From a checkpoint of a small mixture-of-experts model trained on Wikipedia: 12 layers.
Below are experts of layer 8 (counted from 0) of a mixture-of-experts language model. Rows are named router (the router's row for the expert), down (a neuron's output weights, with its number) and show model dimensions 0-191. Each number is 50 + 10 x the weight over its row's rms, rounded and kept within 0 to 99.
Before each expert's rows: a language model's description of what the expert responds to. This comes from a sample of Wikipedia text that the model never trained on.

# expert 16
What it handles: Punctuation, line breaks and units in infoboxes and references, such as UTC+ in time zones, km^{2}, Population (, ISBN 978.
router:36 55 44 72 67 49 50 62 69 40 44 45 81 40 50 53 60 44 35 58 51 45 30 60 47 62 52 59 47 43 72 55 47 37 42 65 48 56 32 31 47 64 62 34 64 47 55 50 43 51 49 49 58 54 44 48 38 37 40 62 30 46 50 54 46 46 40 43 51 56 54 49 29 56 41 58 68 60 27 49 56 47 54 36 42 60 69 40 46 58 35 62 50 45 47 49 57 35 59 51 41 54 35 51 54 57 54 56 47 44 42 47 51 37 49 51 48 30 56 42 52 57 47 49 45 52 42 69 38 49 63 60 43 56 62 51 50 51 55 51 67 49 30 43 49 39 55 62 53 62 44 55 67 55 55 57 84 62 34 66 52 38 74 48 52 43 42 41 56 47 49 35 46 48 56 46 52 55 47 40 41 43 59 56 53 40 53 51 36 41 46 55
down0:60 63 53 38 52 63 67 51 48 49 55 48 74 57 32 57 32 59 54 43 61 63 59 61 50 42 38 54 50 58 53 63 53 62 69 48 55 51 53 45 61 54 46 48 53 58 43 52 66 30 60 44 60 43 45 51 51 41 34 47 47 43 51 52 58 46 59 69 47 59 53 51 59 53 51 41 43 44 62 34 54 57 59 63 53 55 46 55 39 48 39 48 49 58 42 20 33 40 62 56 64 47 61 52 46 59 47 33 42 51 54 50 71 52 36 40 46 11 44 45 41 31 58 61 54 44 49 39 56 50 44 46 53 41 50 47 37 33 32 49 66 34 48 56 41 28 40 47 48 46 40 34 49 43 38 45 51 43 54 58 42 60 50 43 47 70 51 65 34 51 35 41 54 28 50 38 41 44 43 53 42 45 37 37 56 43 34 52 55 60 35 52
down1:34 53 52 62 59 49 54 58 64 54 44 61 42 47 52 63 49 40 32 44 57 46 47 54 68 40 46 61 37 50 57 55 30 45 51 54 45 46 33 60 52 44 44 55 36 40 40 47 25 52 55 57 36 41 50 36 49 62 59 43 48 61 68 60 54 56 59 50 34 46 64 32 49 50 52 71 49 62 34 41 56 39 39 57 60 47 60 35 46 50 44 25 60 46 49 65 55 47 62 46 48 56 61 38 61 53 60 65 59 60 44 38 70 57 50 57 38 64 52 54 34 59 49 48 50 45 32 51 56 47 36 46 52 62 63 55 29 33 53 47 51 47 45 51 47 52 63 56 61 52 56 54 52 47 67 61 46 75 39 66 52 64 49 59 60 38 42 44 49 50 43 44 36 56 34 60 65 47 62 34 52 60 64 56 63 28 61 57 37 55 54 36
down2:33 58 45 59 35 41 38 32 49 43 51 48 38 33 39 56 44 46 42 55 37 49 64 59 38 48 46 60 52 40 42 54 43 39 75 51 64 72 50 63 51 47 40 57 52 58 53 48 63 32 38 44 67 60 55 35 41 52 55 34 38 72 39 55 66 66 68 57 36 52 57 60 69 44 51 53 37 35 47 68 41 23 43 47 59 39 35 47 53 43 60 54 64 35 47 42 55 50 58 41 48 44 39 57 57 66 45 41 60 46 45 37 62 50 43 40 56 48 43 51 66 63 59 44 49 55 58 52 35 46 46 68 37 58 45 43 59 61 54 63 43 40 59 47 52 38 54 56 57 52 59 45 49 26 63 45 36 42 53 59 62 48 44 55 60 45 52 49 44 47 49 65 54 36 57 50 46 43 38 56 40 60 52 43 23 33 52 50 54 56 48 48
down3:45 50 46 50 48 44 42 44 68 36 37 50 59 50 37 38 73 42 56 78 56 56 43 50 52 47 58 48 63 53 55 44 49 58 48 74 44 46 40 55 56 31 41 42 60 50 25 53 41 32 55 55 36 45 42 51 49 73 54 44 58 53 36 43 50 44 54 68 39 39 62 61 50 39 40 43 67 38 63 44 51 50 41 39 48 57 59 55 36 49 64 63 57 47 52 48 30 65 41 59 45 42 61 50 69 48 54 46 65 46 59 69 49 35 56 54 45 42 46 42 41 62 50 43 54 65 70 52 35 44 47 53 71 69 58 49 36 39 52 53 54 52 46 48 51 53 40 57 57 41 35 68 50 67 41 38 65 38 42 52 48 50 50 56 39 54 65 52 42 48 61 59 49 38 45 41 51 54 58 64 45 36 59 45 54 58 67 52 62 39 43 74
down4:60 61 31 38 56 44 45 35 41 45 39 46 35 57 40 45 60 56 47 52 61 59 54 52 46 48 57 51 57 50 62 63 50 63 42 65 50 51 49 41 53 57 48 52 50 55 60 55 48 65 46 20 41 27 56 48 47 61 70 64 56 64 48 47 47 56 42 50 55 37 38 69 47 49 57 43 48 50 50 51 56 34 48 60 64 48 53 30 61 60 53 40 58 43 43 47 46 58 49 43 47 50 38 37 44 54 38 34 33 48 56 51 39 27 36 44 53 65 73 61 51 56 66 39 60 46 35 44 42 50 42 55 46 48 78 34 56 56 52 66 40 47 68 33 55 56 53 63 63 50 60 33 49 35 61 53 69 33 68 53 55 33 50 49 51 44 50 48 51 58 52 47 33 43 56 60 78 49 51 55 51 43 61 47 44 46 58 49 60 44 34 37
down5:53 39 60 66 38 48 59 43 40 53 30 58 28 50 49 69 61 42 47 58 49 50 61 57 54 57 53 63 45 56 71 44 60 53 45 53 57 49 41 63 52 50 57 37 44 47 51 53 52 51 56 53 57 50 30 39 58 41 50 61 57 32 73 45 57 48 56 34 43 62 65 32 51 69 51 55 56 65 58 60 67 32 51 44 51 53 55 55 43 56 31 53 56 41 47 52 37 42 41 41 57 53 49 51 79 45 53 59 31 37 49 63 51 53 57 47 51 75 61 51 45 63 49 63 45 67 47 55 36 64 68 47 41 46 57 41 41 45 55 50 57 49 58 51 48 33 45 36 63 40 34 39 37 50 57 58 53 43 61 48 37 40 50 61 72 34 38 52 36 44 48 42 49 41 54 74 53 55 50 51 49 47 62 48 65 56 68 39 53 53 58 65
down6:63 55 57 51 53 53 53 62 65 38 51 56 59 73 53 37 26 39 68 53 58 49 50 36 43 47 55 42 37 65 28 37 64 54 38 61 62 43 57 44 45 37 61 52 61 53 29 54 59 49 60 59 48 50 58 53 41 47 48 49 54 68 53 35 32 32 51 39 70 51 49 64 60 39 66 73 36 43 64 35 47 60 31 43 59 39 43 66 45 49 35 42 51 60 37 52 42 54 43 51 44 50 66 40 49 58 41 50 41 54 59 37 44 61 54 62 39 42 50 53 58 52 42 40 58 53 52 37 49 49 59 42 56 48 53 62 45 62 52 60 38 43 59 59 72 43 44 39 63 51 62 53 57 60 58 47 30 53 47 46 56 53 58 56 55 54 23 44 55 50 44 45 53 46 43 62 51 51 44 38 59 51 42 52 53 62 62 43 64 54 43 82
down7:25 46 46 49 55 48 41 54 58 72 55 45 58 48 43 45 37 51 61 40 41 43 48 63 61 51 49 50 52 54 41 44 49 52 50 48 62 66 56 64 57 38 59 42 69 67 61 42 66 50 56 59 48 44 62 42 40 55 29 45 57 65 35 50 45 33 78 36 41 49 43 42 59 53 38 48 61 60 47 69 51 39 47 43 49 59 60 78 59 47 54 50 48 58 52 63 58 47 55 65 53 35 43 45 47 44 52 40 56 63 57 44 45 53 56 51 45 24 45 54 64 44 55 52 55 53 53 54 56 49 40 55 28 41 37 52 40 49 28 52 34 63 54 45 53 42 44 27 68 43 56 49 42 53 69 61 53 50 54 35 54 50 61 58 60 57 28 50 48 61 55 52 49 40 49 37 48 60 56 50 54 33 32 51 25 42 63 53 66 38 44 60
down8:62 39 38 43 55 57 43 58 44 37 66 51 41 59 55 46 69 39 55 38 48 61 46 62 52 56 49 65 44 44 34 65 37 23 48 51 46 48 58 44 48 62 63 46 41 46 53 58 35 59 54 42 54 42 42 45 47 58 60 56 73 58 48 46 62 45 47 43 37 27 58 53 42 45 57 45 61 54 62 45 40 45 67 50 56 51 43 56 59 56 55 67 70 57 36 60 53 59 64 47 45 45 44 52 67 59 70 67 48 56 62 61 53 60 49 43 44 85 63 52 66 62 54 49 46 46 55 43 55 55 58 59 59 53 47 22 39 66 61 55 56 58 62 56 44 36 61 41 50 38 44 39 70 65 46 44 54 38 41 58 58 44 71 51 45 51 46 47 64 50 37 48 43 52 62 60 41 36 45 46 56 27 57 65 52 42 53 52 62 43 54 54
down9:54 56 45 56 52 52 45 47 44 52 44 46 64 37 50 39 60 51 66 52 36 51 53 40 50 59 30 40 53 77 51 38 54 53 55 53 58 50 34 57 52 40 59 56 53 36 40 35 47 42 42 43 50 57 52 62 50 56 54 47 49 41 50 50 41 53 55 64 50 42 42 49 46 53 35 52 49 40 49 42 46 43 57 69 49 50 28 53 55 36 64 47 44 50 64 36 61 30 50 46 47 57 58 57 49 49 51 57 51 46 56 38 60 51 62 64 44 20 42 60 47 50 65 40 34 48 55 56 53 68 58 71 51 54 87 70 34 60 54 38 37 44 43 52 78 64 48 28 69 47 46 51 25 46 58 59 41 55 56 58 47 42 43 60 43 53 39 43 49 34 58 66 54 38 47 41 39 58 55 57 58 56 52 39 50 48 51 44 58 51 52 25
down10:47 49 43 42 28 50 63 48 25 45 34 67 21 44 50 58 53 41 35 62 47 57 53 71 63 67 45 49 44 42 53 61 29 46 48 58 54 63 61 40 56 40 41 42 38 59 57 50 47 42 50 56 56 46 54 47 29 50 54 39 61 47 51 63 44 72 58 46 44 53 51 33 44 53 62 58 73 59 46 61 48 50 44 60 59 54 39 47 41 35 38 52 68 51 30 34 70 48 51 34 44 87 46 38 54 53 54 67 42 41 46 51 56 46 58 47 54 28 50 57 49 69 50 51 66 44 53 51 54 49 54 49 40 55 38 40 39 55 52 50 52 44 55 52 56 39 57 45 59 66 64 36 48 59 51 71 55 54 39 56 43 55 71 46 44 45 55 51 53 52 52 41 46 55 51 43 56 43 41 51 47 51 54 40 34 54 29 57 50 39 52 50
down11:52 49 44 48 45 39 44 57 36 50 63 52 57 44 39 41 22 48 53 53 57 59 65 73 66 48 51 39 38 65 43 56 61 54 57 35 29 64 47 71 54 53 59 50 46 43 48 64 52 42 47 53 53 65 42 57 43 52 41 43 43 50 38 40 39 46 55 74 52 56 55 53 50 62 59 46 49 60 48 50 32 57 47 45 46 46 57 34 52 54 44 62 64 47 41 47 63 32 51 42 46 51 38 52 69 66 38 45 39 71 46 53 35 41 44 49 39 24 39 43 61 30 59 47 49 34 72 39 35 36 35 49 48 49 41 47 53 50 37 30 49 45 41 49 47 47 52 51 43 57 52 54 58 24 59 26 50 51 59 53 63 53 46 41 56 60 67 55 33 45 47 56 66 52 57 43 61 45 60 45 41 55 39 58 54 56 45 63 51 46 35 51
down12:48 50 66 48 41 49 47 56 46 57 51 58 36 48 61 50 44 38 42 35 42 50 48 62 57 57 53 46 49 61 33 63 50 33 70 46 62 59 73 48 48 42 62 37 30 40 45 36 43 38 60 45 33 53 34 58 46 52 57 59 48 49 41 61 42 45 34 44 35 48 48 38 41 52 41 57 48 34 46 61 47 59 36 45 66 64 43 53 41 39 42 62 36 45 33 55 63 52 74 56 71 64 51 36 42 63 48 49 49 42 40 39 62 47 51 49 40 36 50 41 35 43 61 42 52 65 55 35 43 47 51 48 48 67 47 44 52 49 71 47 52 40 63 75 56 53 58 49 39 40 52 61 52 53 38 57 64 44 45 59 51 51 53 59 42 31 46 44 53 50 43 53 42 50 42 58 63 58 60 49 65 49 64 44 52 47 26 57 68 23 59 37
down13:56 50 49 43 58 43 62 44 49 45 44 50 42 52 62 57 56 64 41 56 46 68 45 42 61 42 43 53 50 67 51 46 60 37 60 37 63 49 56 60 47 49 30 34 54 52 65 48 40 48 57 48 56 58 56 70 57 55 57 34 56 53 43 65 51 56 49 60 31 53 48 25 50 36 64 52 54 27 50 48 66 54 51 62 44 43 45 53 52 50 55 46 56 57 49 33 61 51 78 52 52 63 45 57 57 31 31 45 63 39 49 48 52 52 42 32 60 64 41 52 60 78 66 54 64 42 63 69 62 61 43 64 51 54 65 52 49 60 20 40 45 48 46 64 38 52 42 40 53 74 58 47 44 42 51 67 48 41 61 58 35 47 53 51 52 48 40 60 38 34 38 42 56 58 44 52 37 46 51 63 50 51 48 47 45 54 57 45 38 54 33 58
down14:54 57 76 43 54 57 54 40 39 46 64 55 36 49 46 55 44 50 39 61 53 49 52 34 60 59 55 49 58 42 55 48 64 34 34 31 40 50 51 62 62 51 57 55 59 48 70 48 54 53 61 39 43 58 59 45 49 32 60 49 60 52 43 51 38 27 69 40 46 43 60 40 55 45 52 55 64 43 46 72 52 52 62 50 54 49 63 52 46 42 60 34 46 53 43 50 36 50 67 45 36 64 56 50 74 51 48 42 39 48 48 49 58 59 54 59 35 87 52 55 55 56 53 42 56 39 59 51 38 38 76 51 66 55 61 49 37 61 62 47 37 63 55 69 64 58 62 44 48 43 35 50 39 51 63 53 55 35 60 55 49 61 58 54 47 62 48 61 46 41 44 55 51 38 27 47 54 71 58 47 39 57 50 63 53 41 39 51 48 47 46 37
down15:49 67 55 62 58 53 41 74 42 31 38 38 50 52 38 55 60 53 67 58 40 40 64 53 48 57 53 53 43 51 47 67 60 45 52 69 53 50 55 50 57 63 35 47 63 53 46 50 53 58 41 37 33 50 53 61 37 33 46 52 48 70 49 44 52 35 45 42 26 62 43 53 39 41 43 46 40 55 46 68 38 51 44 44 51 38 48 67 47 44 55 45 55 47 51 47 45 58 37 57 68 54 65 46 38 48 39 54 53 42 48 64 41 49 57 47 57 32 55 37 47 43 43 38 53 54 25 44 57 46 36 67 46 40 30 64 43 48 65 34 49 45 52 42 73 49 47 63 60 63 41 54 59 48 69 74 47 33 47 36 55 45 45 69 47 52 40 34 53 49 44 59 52 47 55 44 46 30 50 53 59 45 36 42 24 51 61 46 66 46 52 54
down16:39 47 49 58 52 57 45 47 59 60 62 42 51 45 58 41 50 54 52 32 46 55 50 57 45 68 56 37 49 37 60 61 45 36 39 51 57 57 58 52 39 53 42 57 47 58 54 45 37 62 43 42 46 52 47 54 37 50 50 30 55 47 51 50 58 49 56 52 48 63 48 33 42 52 37 32 61 59 56 56 63 76 65 57 40 45 47 47 62 36 54 71 34 49 53 48 34 49 64 49 52 65 41 42 67 55 60 45 44 59 55 59 65 53 68 62 26 53 54 53 51 42 63 60 64 65 62 63 36 41 62 51 46 45 47 61 36 34 44 48 64 51 55 63 60 57 49 40 38 38 42 60 56 59 42 45 45 50 35 74 53 62 67 65 38 30 45 48 42 39 62 33 54 69 40 42 48 66 38 50 48 41 55 48 54 68 38 46 59 63 60 67
down17:64 63 42 34 54 41 46 51 57 39 36 45 50 45 54 58 55 68 47 49 51 35 44 51 38 53 64 52 31 54 45 53 30 36 59 33 58 55 51 38 39 46 39 61 51 46 54 39 45 66 54 44 40 71 58 41 45 49 62 53 49 56 66 55 59 37 48 34 57 51 52 51 71 59 48 58 43 49 47 71 48 38 55 34 51 43 41 41 37 37 48 65 57 51 42 46 47 54 51 59 75 53 37 51 56 55 59 35 42 48 65 49 44 53 55 38 52 21 30 40 45 41 41 52 51 29 61 56 48 57 51 39 41 47 50 42 51 26 41 69 62 61 50 57 52 51 54 49 54 68 58 48 61 67 29 37 46 49 60 54 51 47 54 47 39 33 47 40 58 49 54 57 54 66 48 58 37 46 52 69 58 40 53 38 73 56 42 40 36 37 49 56
down18:40 61 65 47 70 72 50 53 48 47 38 48 46 41 27 48 64 65 57 51 39 32 58 39 43 72 48 43 64 51 59 68 66 40 43 44 68 48 54 40 62 55 78 68 26 54 56 64 54 48 48 54 46 64 48 47 55 51 60 36 45 66 47 65 53 39 46 51 43 57 44 46 39 56 32 44 54 57 49 66 60 51 49 46 50 50 42 58 53 58 45 40 62 40 42 55 55 40 43 27 49 50 40 56 37 47 47 59 48 52 47 74 45 55 61 57 47 58 34 56 44 43 45 72 59 29 46 55 43 58 52 61 58 45 41 53 59 47 57 64 65 51 44 70 47 52 46 43 41 61 34 57 43 61 56 47 31 64 58 65 43 50 53 62 53 53 61 52 59 58 49 43 49 36 40 56 50 36 33 48 64 53 60 65 65 52 47 54 58 44 38 48
down19:50 60 50 42 54 55 34 64 50 52 44 39 34 38 52 47 57 64 46 39 47 51 55 44 47 46 53 44 58 59 42 54 55 44 61 50 61 43 52 51 50 69 41 73 48 55 56 44 37 47 63 37 47 56 66 59 45 45 50 52 56 55 48 59 47 38 60 52 47 46 56 43 32 51 40 44 52 54 64 40 31 55 52 33 41 61 42 48 32 46 50 47 40 60 58 41 48 53 47 36 72 46 37 45 61 16 57 44 41 70 41 56 71 55 42 26 48 57 26 47 38 44 50 59 48 39 49 44 46 47 54 61 50 22 44 27 49 60 60 65 45 62 64 55 33 52 46 36 56 48 61 61 49 35 47 44 52 45 59 52 52 47 52 33 43 55 54 58 52 52 30 49 59 56 34 67 66 56 28 57 50 33 41 49 37 46 58 65 48 56 44 44
down20:54 59 37 29 34 37 57 48 52 63 58 50 42 35 65 52 38 52 35 49 58 75 51 46 47 59 55 62 54 35 52 60 55 57 52 59 48 53 70 47 55 60 56 52 61 50 26 63 57 29 32 47 65 46 58 66 51 51 51 38 62 47 39 63 45 54 66 54 58 52 49 60 43 47 48 53 49 34 44 46 43 57 52 43 72 35 43 65 48 50 47 58 50 52 64 49 56 59 56 46 50 54 60 52 17 54 39 29 60 38 60 38 47 27 54 50 61 64 41 46 49 51 31 42 69 60 56 52 42 52 44 57 44 55 47 46 30 57 57 43 44 47 52 62 57 56 55 49 30 53 39 47 38 47 54 59 53 38 66 45 53 59 45 43 46 55 55 59 44 28 61 53 50 45 67 47 69 45 54 70 51 55 60 44 49 47 38 67 39 57 61 54
down21:39 48 43 49 61 66 57 53 38 51 66 40 41 55 44 57 59 69 43 61 46 32 60 61 39 40 60 31 52 40 55 35 53 50 59 45 44 64 64 38 43 63 36 45 58 61 60 62 43 56 58 39 62 53 43 33 61 40 55 43 56 58 43 47 47 70 47 57 46 41 48 58 54 53 45 42 64 54 64 53 55 60 41 51 67 51 57 46 63 65 55 62 35 52 72 76 44 36 40 64 46 60 32 49 49 45 42 66 51 53 54 59 46 38 57 48 57 60 44 54 56 54 57 26 58 67 32 48 58 68 60 44 51 47 54 33 52 51 62 61 58 48 41 41 49 46 47 53 48 61 49 60 30 45 52 50 53 48 27 52 56 60 54 46 59 67 52 58 52 32 57 36 58 51 61 60 47 52 62 48 38 42 55 59 52 65 72 36 53 60 32 31
down22:52 37 53 41 31 54 44 58 65 61 54 54 75 49 44 65 30 44 48 55 41 47 45 79 52 67 56 49 50 43 54 37 49 38 47 52 44 54 60 52 41 41 63 35 58 41 58 45 46 29 52 61 58 67 63 48 40 62 50 50 63 40 58 33 48 69 63 50 58 70 57 31 57 52 57 53 41 37 54 45 59 40 59 53 47 42 61 48 60 38 43 44 47 43 65 40 58 61 56 57 67 45 61 57 58 49 52 70 44 45 44 60 61 49 54 58 41 33 53 43 54 57 58 40 66 35 70 50 47 61 47 49 46 51 34 60 45 49 40 38 45 48 33 58 38 48 47 41 61 41 65 52 64 74 53 51 52 34 49 52 48 34 49 33 40 57 58 58 29 47 54 51 50 65 57 61 54 66 50 40 60 53 45 42 56 51 56 44 43 57 71 43
down23:45 46 61 50 47 45 61 45 56 35 55 35 75 58 48 54 49 58 40 44 49 40 52 51 53 62 54 60 57 54 39 30 42 37 64 39 22 52 50 49 65 43 45 42 37 50 45 59 61 63 65 48 30 36 44 58 48 56 44 39 40 53 49 43 38 62 50 67 65 29 40 53 49 45 48 54 31 64 56 50 45 54 60 68 51 32 50 53 68 46 43 57 50 45 34 67 48 45 58 40 51 46 64 28 44 64 41 50 41 58 50 55 36 54 52 60 53 21 45 56 43 53 31 56 37 50 61 53 44 48 58 65 55 56 54 55 53 39 47 32 37 53 28 62 59 55 66 41 50 35 60 51 65 39 54 55 50 32 68 57 62 39 49 58 50 54 53 58 52 38 48 55 36 63 62 55 56 40 55 45 50 50 48 48 41 40 33 33 47 54 56 43
down24:52 61 53 41 58 61 46 43 57 59 41 57 39 61 38 55 40 52 36 58 68 57 52 55 56 48 46 41 50 35 46 41 44 51 53 51 55 61 49 48 43 71 37 46 66 58 44 49 65 51 59 40 59 34 30 48 45 44 54 62 35 68 45 72 47 48 48 50 49 64 60 64 56 60 62 62 50 55 48 60 66 72 46 51 55 33 48 49 47 81 42 42 72 70 47 66 50 65 62 56 54 57 35 54 61 52 55 40 45 54 39 39 50 50 47 55 65 59 56 52 50 35 48 65 48 54 62 61 45 57 35 58 63 42 44 48 54 67 57 52 50 53 39 50 46 61 56 50 60 55 51 52 51 37 67 44 42 41 58 52 37 38 36 62 39 65 40 60 54 46 41 55 65 54 46 83 38 36 60 50 51 61 42 57 58 41 51 55 59 61 39 70
down25:50 60 40 62 44 43 41 48 38 48 47 55 37 56 25 57 46 39 43 18 51 51 52 48 37 55 47 55 57 58 61 45 56 45 34 54 49 36 53 37 57 41 46 44 36 41 59 58 56 46 56 61 45 42 54 64 44 44 58 38 44 41 50 38 56 49 50 43 59 52 45 57 58 55 46 56 42 47 51 40 46 56 65 34 42 58 47 69 52 54 51 53 50 48 44 61 54 62 36 44 47 41 54 62 38 65 27 50 56 42 52 53 62 53 46 40 55 61 50 44 51 46 65 45 53 67 45 46 58 38 46 50 59 27 52 46 46 33 42 75 49 63 57 39 41 80 57 50 54 41 58 66 45 42 35 40 54 69 42 32 48 51 36 51 36 47 21 48 66 46 59 44 36 58 33 68 52 32 33 44 59 46 53 35 60 68 49 60 55 49 52 57
down26:45 56 51 53 51 47 48 61 58 50 51 46 56 41 43 64 39 53 58 40 65 56 52 61 52 63 52 59 36 61 68 47 60 42 49 47 52 32 54 44 37 67 59 50 51 66 44 46 48 40 70 40 46 42 40 60 33 44 52 52 68 58 46 37 57 33 60 38 49 43 40 43 50 60 40 59 45 55 29 67 61 44 44 60 41 58 44 36 44 20 67 50 39 43 58 52 53 55 57 46 55 48 40 50 52 50 73 57 35 51 43 62 55 53 41 57 55 52 63 33 50 47 51 48 62 73 49 37 60 40 40 55 40 47 54 54 67 61 34 59 46 59 66 58 62 48 43 56 55 52 47 71 52 48 64 53 53 51 73 54 34 32 57 44 58 62 44 69 41 41 47 34 51 43 52 50 44 42 38 35 66 50 60 46 75 64 34 41 44 58 47 49
down27:70 32 33 37 47 51 75 34 46 43 50 50 40 48 49 52 60 49 25 52 47 45 51 35 35 58 40 54 53 49 46 51 59 47 68 48 54 74 51 54 56 53 46 50 46 51 63 38 45 46 46 39 64 58 59 54 65 44 50 35 35 65 47 49 35 61 73 53 72 45 34 46 72 65 47 40 51 52 58 40 58 43 40 45 64 46 40 58 60 56 55 66 38 53 56 70 55 57 32 52 60 49 71 62 57 47 51 41 63 63 46 63 50 56 25 48 54 48 47 45 58 33 43 58 42 44 40 48 45 40 71 51 58 50 50 34 26 40 35 48 42 52 57 49 53 60 44 48 60 47 38 42 53 49 32 54 50 53 45 47 42 54 48 52 39 58 53 53 36 44 55 60 57 74 55 51 46 57 52 60 64 39 64 35 51 48 51 35 48 62 52 48
down28:76 42 54 55 67 51 44 60 54 74 41 49 69 51 36 51 41 35 65 50 67 58 63 75 54 50 63 51 49 43 47 46 54 61 53 37 40 83 58 52 42 55 53 43 61 52 37 48 51 64 49 56 32 55 48 63 49 55 41 51 41 46 41 67 66 51 52 58 40 61 58 55 66 48 66 54 55 52 58 41 40 54 52 63 39 56 48 55 47 43 45 68 48 57 49 53 39 58 64 62 43 37 57 66 65 40 55 62 53 43 29 73 61 46 54 52 50 33 42 50 45 35 67 48 43 47 60 62 39 60 54 60 50 56 53 57 48 52 58 62 36 66 54 43 51 64 37 60 45 45 39 64 45 67 47 72 52 41 48 41 56 52 49 64 41 47 45 31 37 29 54 55 47 50 50 52 50 42 60 54 63 61 50 55 43 47 43 39 46 46 49 63
down29:57 47 51 39 36 29 47 46 47 67 53 50 36 47 59 49 52 48 48 59 40 46 44 39 62 44 67 45 38 42 43 52 29 58 58 31 55 46 40 69 45 61 44 51 57 48 27 43 43 55 46 46 47 62 66 45 50 55 33 48 74 65 44 51 53 39 66 42 34 58 42 48 67 65 44 41 52 54 56 53 60 40 47 40 52 52 37 48 55 43 58 56 22 61 33 49 51 53 51 55 46 59 43 48 55 52 51 46 40 29 55 46 48 46 68 53 61 62 72 54 56 43 58 60 55 60 46 70 64 33 57 50 58 31 65 43 57 55 55 46 49 66 50 55 33 43 66 50 42 35 50 18 43 52 54 54 38 47 46 53 55 62 39 51 43 58 41 48 57 45 56 62 48 72 48 60 41 49 38 39 56 46 47 32 47 54 50 45 33 39 54 36
down30:51 35 42 64 61 42 49 58 39 48 53 39 41 53 65 60 51 41 44 30 51 61 43 43 57 69 58 44 51 65 71 47 56 64 46 49 59 22 53 59 55 47 70 54 45 54 50 63 59 39 59 42 49 51 54 40 63 65 51 48 48 39 43 44 58 47 60 46 54 62 54 71 51 28 44 69 53 67 59 71 41 42 49 62 38 46 57 55 44 58 58 49 37 41 52 59 32 29 53 30 60 52 60 53 40 56 53 49 54 51 68 38 65 60 56 42 38 68 45 43 66 38 41 47 55 44 58 67 35 52 48 59 47 50 46 42 55 46 20 48 55 49 57 58 50 52 38 54 59 47 45 54 51 46 41 36 78 46 49 41 70 48 56 43 54 52 38 44 48 44 48 55 42 63 38 62 36 60 50 67 63 55 53 49 45 47 58 54 65 47 39 49
down31:34 57 47 59 64 48 56 35 35 49 53 49 44 48 48 52 64 65 39 44 45 43 42 47 41 57 48 36 50 65 56 45 51 45 47 44 50 62 49 37 47 38 38 53 56 45 44 44 44 68 45 68 50 39 49 59 54 62 49 36 62 50 70 43 37 73 55 45 58 58 40 63 44 61 58 59 54 52 46 38 50 63 41 37 36 47 30 59 38 42 58 59 39 61 40 47 39 54 55 49 37 51 23 33 23 46 55 66 47 53 47 44 67 58 58 55 54 37 57 66 48 68 51 56 57 55 54 59 48 49 60 43 50 56 50 41 35 41 64 62 47 63 46 43 48 44 64 45 49 71 53 51 52 63 37 55 49 56 48 30 50 41 56 52 47 57 48 50 47 58 55 59 73 63 54 48 55 42 48 74 59 55 28 37 38 53 44 39 69 56 37 74
down32:57 68 62 64 37 46 62 61 61 69 46 51 61 55 32 45 47 55 58 59 43 64 54 43 55 47 71 65 38 57 68 51 40 62 47 40 66 59 48 62 31 49 41 49 49 63 41 39 52 58 55 52 56 48 50 64 59 40 43 67 47 58 49 46 53 65 55 65 43 57 70 69 50 47 49 54 48 44 46 41 43 45 50 51 36 44 48 54 55 52 42 39 47 41 60 45 46 58 41 66 35 33 53 41 53 60 55 60 54 49 65 54 36 63 48 53 62 42 69 51 42 43 50 35 57 54 63 48 31 34 65 56 52 39 65 52 46 55 43 58 60 51 45 56 48 77 52 30 47 47 58 54 46 50 32 59 42 54 38 50 25 66 48 56 37 78 47 42 62 52 52 46 50 37 46 45 49 53 47 58 52 82 53 51 46 51 56 59 42 31 54 55
down33:49 45 59 61 50 46 40 36 54 51 53 63 58 35 50 44 37 27 41 47 45 62 45 66 58 49 39 60 60 49 56 49 52 55 44 43 52 46 62 53 51 50 55 41 61 44 60 61 47 51 51 62 58 47 56 46 56 56 39 47 46 41 55 57 84 40 49 54 52 47 50 36 72 44 43 75 49 42 38 45 57 41 62 48 57 72 41 46 47 60 51 64 50 52 66 55 61 37 63 49 51 39 53 46 56 43 58 66 61 65 56 66 42 46 55 40 50 28 53 41 33 68 43 65 49 40 39 44 64 55 39 57 38 60 63 57 35 56 60 59 44 43 28 68 46 60 62 45 55 61 45 63 58 65 46 60 62 60 31 56 46 38 53 34 33 43 51 42 41 44 71 53 56 67 44 61 35 57 41 45 61 37 44 52 30 55 45 51 54 52 44 44
down34:60 46 55 47 45 51 32 74 37 55 35 62 53 48 63 42 51 47 33 49 47 42 50 50 54 52 64 66 61 55 43 45 54 51 57 62 53 43 52 49 54 46 64 42 33 48 59 30 42 40 51 57 53 56 62 40 55 60 46 41 33 51 62 58 42 41 61 60 33 54 45 46 56 67 55 47 51 31 54 60 52 60 56 35 62 43 46 46 54 43 48 52 40 47 47 49 49 37 52 46 55 49 43 65 34 54 65 59 50 49 44 54 50 48 37 58 65 52 55 59 57 57 76 55 44 75 48 50 57 48 50 55 59 45 52 31 62 46 63 45 47 48 67 43 23 43 49 64 42 68 60 59 50 42 56 76 49 68 41 52 53 46 58 48 66 46 37 45 46 62 61 38 48 58 49 42 60 66 58 57 42 32 38 60 69 42 30 46 31 44 21 55
down35:54 68 53 63 52 54 42 60 52 47 54 51 38 52 51 37 52 42 43 59 45 50 50 55 62 51 37 65 41 56 57 39 59 63 38 64 59 65 64 58 46 33 57 51 49 47 39 38 46 35 49 38 56 52 45 64 48 60 46 42 42 48 63 44 51 61 54 56 47 37 40 27 44 51 49 56 51 43 48 29 49 63 46 50 40 38 51 53 44 28 44 56 47 63 37 34 79 49 51 40 53 46 31 38 40 39 30 40 44 30 59 51 40 34 57 34 40 49 26 63 58 43 44 46 52 52 54 48 67 45 63 52 45 38 54 47 57 56 35 56 48 46 65 42 37 53 51 67 54 53 55 49 35 64 50 46 68 44 48 48 52 35 65 32 56 70 60 46 40 53 55 56 47 46 58 32 56 46 59 64 59 33 53 41 42 67 67 39 28 45 58 47
down36:39 54 50 40 57 37 43 61 55 46 59 54 56 47 42 61 49 50 49 57 64 43 47 59 39 48 45 42 35 53 46 28 51 46 57 51 58 49 15 63 64 36 46 57 48 51 59 55 32 39 41 50 46 53 54 47 61 50 55 52 39 56 60 38 49 45 46 32 49 54 67 57 47 57 49 49 51 64 52 49 55 72 67 50 52 43 52 60 22 65 56 49 44 33 40 53 51 52 61 45 64 37 51 44 32 54 52 64 44 66 36 59 54 59 45 58 53 62 52 31 53 53 60 53 38 41 37 50 49 44 64 49 59 56 38 24 38 62 47 55 44 50 42 28 44 66 55 59 58 78 68 54 49 41 62 70 39 51 61 71 38 52 69 69 42 56 40 50 48 57 51 56 57 45 39 58 69 47 46 61 49 55 43 57 55 41 60 54 46 47 49 54